Weights of a small mixture-of-experts language model, trained from scratch on English Wikipedia: 13 layers, a variant of Adam for the experts.
Below are experts of layer 8 (counted from 0) of a mixture-of-experts language model. Rows are named router (the router's row for the expert), gate (a neuron's input weights, with its number), up (a neuron's input weights, with its number) and show model dimensions 0-223. Each number is 128 + 24 x the weight over its row's rms, rounded and kept within 0 to 255. Numbers have three digits each.
Before each expert's rows: a language model's description of what the expert responds to; "comes after" lists some tokens at least twice as common just before its tokens as in all text. This comes from a sample of Wikipedia text that the model never trained on. Tokens count by the router's weight.

# expert 10
It responds to: Word pieces in the middle of common English words, usually followed by a suffix, such as dev-ast-ating, t-ell-ing, overn, aff-air-s.
comes after: " d", "v", "g", " det", "d", "r"
router:087129116129103085116138092086124165137100093139146166105109176095124103129122186157105132141106173136164107121158102129168135139158140085090122096092101106122095145162113083114110181151091132125147142146152134171105157115084101120117111147109129159128111112124123119138082151161097133097141121146147164120107138139128126101072116171146120123134125136106110104117153100146144097130131131123144150156155115126115156116145143084158135150111080119085134158129109141116107164122133142149074127153119123130178110119130105115137163113170137128105135132158091119107130131102114102154173119138135170122183125085102131101112118130126134146125142138114103125139196106138130129114106
gate1:155141126117124163144123133105133114089099130146145111128124124130149140096131140147140090130165146163172085147110118141093139101137153144119115121119133146171090138127162170149146076121150085151110109115085119150141117123148129149116093194140149113152129149135165132100125117126128122135107114159164086170108128140121129147148099121142143122145105113088107121121118107196121120089106168126149092132125131109124144155110140125159110095108161152137177169080140126104149165131109126118132166092148135169135120108149151142194132103107107164155129123132149150137168117113126097141119135145114122092127167119108174124131132131142100120107147090084117067119108115106190171108153
up1:132154140072115143109119135139134122134167131115151148102122099111141081137157121096112144161116134112160108124140076104134111130136144125161133170102134112131119164122142136160134138126145123117140148168110079117091110132136181162142180110070142136115144080160085135106103109123125150103083156162122135147115115127128145127150163121123106122114148129119091119116141118138153103148099111170124133102164093059117145168081130125114157117170156185133107104099076149136135151144127154142124143111149153133172163125117113109141152131134092111107098172090117131159130114097117136144111151109118121108157136077108132133149092129123119139148122136159136096108080076094139154100148

# expert 27
It responds to: Verbs and modifiers after is/was/would, like be, been, was, could, only, one, several, such as "would be posted", "considered one of".
comes after: " is", " was", " as", " are", " not", " were"
router:129110126109140118138141083145090122069110132155152132106141101165133141114139123138100161146103148093143120082111115169128134117130140146125112143110139165123149141123147143094134134097127152095106166123137153128157140133133163129152102128175118127127125145083097107110140093183099158164160091119112145133156100124122161114114127124109098136119112130165095133161145098103123132118123070153143148153142118146159087117090132170143102095089125123123134135185162157151113093119111092087159122140126156109121135152101152148121110129137146103116101162099117083136141147162161136152179116143114112127088092115113128189135161127182156166173112150159155152133107128100123110153108
gate0:103106106107171165152124140103158132161130161128129110125126082093123115114143154132115117147164102133144124140142092160111136114139168166112149143139102131142135112106154136126139064128156137097161150137123155121108137155160138162103207113121121103146141078143123097135130135093136134115095114110137127124123134168105133132097122142138131148103120112159123101123123128092122167182133132126119114163112128111134132148120107117116130163168118111166141173122152154160106152138175095111122115151140153121121143117135155131109135117109073093146109106131149108152105087075138124130099202163154144105125129100166177075121112140116172108138158095178124136113163112083108143115107
up0:160170153114098073118094132158127135115113091126158158103166085132123147115120087146145130080159116094128086135131167134105137177114108122128115126062116104121081113111144121155131125100150164116127098118157137132113089081108105159122097129148103126104140141097129126144153165157123113100123173137124059100150100091141154093174099161115153098132144114141153100120139158123143131143134117105133095128120119136134118130137172146125126162117113132106116113146135087112117130158124130171150136150156104098133144125148121151149122127146126124163123154150092156122142091088076135114091135135125112168161109116128119134096132091150115188181127165109152137156150118110135106122151

# expert 26
It responds to: Second fragment of a split word or name right after its first letters, such as Ca-es-ar, Fle-m-ish, C-ross, f-oot-age.
comes after: " F", " f", " C", "ra", " B", " c"
router:141167204145137120125131147130127135157149140149133170150105157115102162102084139105127127140134139173126136138123154147132113122161138101097110151133075133124088156127145074117170112145153099142141131150120097131096069104121135109163134061148159102156104129151124126141095093146120123170142075135161157122140137136128119133121115122134148161150140119133143165128120133124139128126087180159110098092133166152118116136178156091127146166138109162114152129108178097134125133128086143142098089105153112131128156141157143141127159122138125143100119130130166093116117091147100151156096137123160123185128127144106145171130107106107142094128106073123113122143164142126142095130104
gate1:154145108123122161146131124080130136092137137143147109136138118122125141091149150133153124143161140154179120152091116129108158127155138154101103129117127148158103145113192154135132104109133074152108107105084127156151122129158115163123113170150131089164130152111141119100138146126141132151089108118168114142129132129125109171129082123137119149115078097101090142136146127210137133109113153133150084126134155131129174151109138136135086109124137147163161164092147114096149150123116124100143181088153116149102117091152113125144119124118143178131129134112152134153177113109109137118124131114134123094150165130094160123118109110087105106120123092072091063143105105104156142125120
up1:138131150104146121111118130146108134141155140124109149121122104121140092151155115115118148173119138115159129151116062129164117148113173128146124161124116097131094149162158117164129104099130118127173157167120115126087119156149158155156160093114161130128143096180107123125117125103149131079106150140137137122129135100149143133155131119140073112136130117114101141129145125162149093125112137178135126091181073078117161160074130105081148128167132184144102118105137166158135155131126158114159110135120142117170146141114126111102170124130133120107098150086086120128099106135153103135111157111119113101164106085132124105130118128128128129115116146167118081088075082101132142120124

# expert 41
It responds to: Suffix pieces finishing formal Latinate words, such as Encyclop-ed-ia, downregul-ated, corrupt-ion, postp-one, alleg-ed; also table pipes.
comes after: "p", "op", "ro", " ", "ic", "f"
router:113137159135145124099123085146129162180102152127128160128117178084108070113120171141127120126154107143132102116131123160139153126172151139098094132117120135136124153161159142163145103148140159106104130119082103165153096136115137109108134137126148153100088108133124120141098088128120107123133127148100087169112108107099133114124130147114173130145138131086108105113104103119138103119146140129128123140145120108138144115153132136137111151130151125123167187117156147175108130131131108138133162110174135153121132130084155129110099173121099145130105111133133135103144143112098109157081145105133094112180159118095149112162174140146167122103082150078101096083170071120169129094145
gate0:104104116119188158145124139094162154143124163099143118124140098120085113112142155152098120151157110122129142149145098144105110118129168176121145118142106079151140140122141131124159096156136127109161156129136141113107142166167137121115197118107154136144112078121119086142128136111148141120070119126138143167119155172086114129093135148126134130131111119183106090115132107085111143183151121124103102164096117126120110127104118079144104156183107123167136151126126187142117171131172086096126120160138152121138140109139132117105117146130103133141102117119125118148089126100148141126115176142149101109099116132147129091136109151104161114113132087164130122092146111088098170128121
up0:146143146113104075103085130166144157119113097127168133097187108139112137127107106154134133104162121104142094131111158129108138180139131116099112143051116085127093127126156130137104147121137163141136087124164115151127114077082121144129108112119090120117110146135118102162158131146111120114096161158134084130166099094120148070144119169122123085149133125140158098114124141122145102124151113099151119142123131108139152112147141116128143186107102149098115137157115114131130135159112126153158136132131088081113158116140119107105112125116145149142092143120125139141160121098113139097100156112117130149167109122159109116112128085149116217150098135100149113167139123106126086141159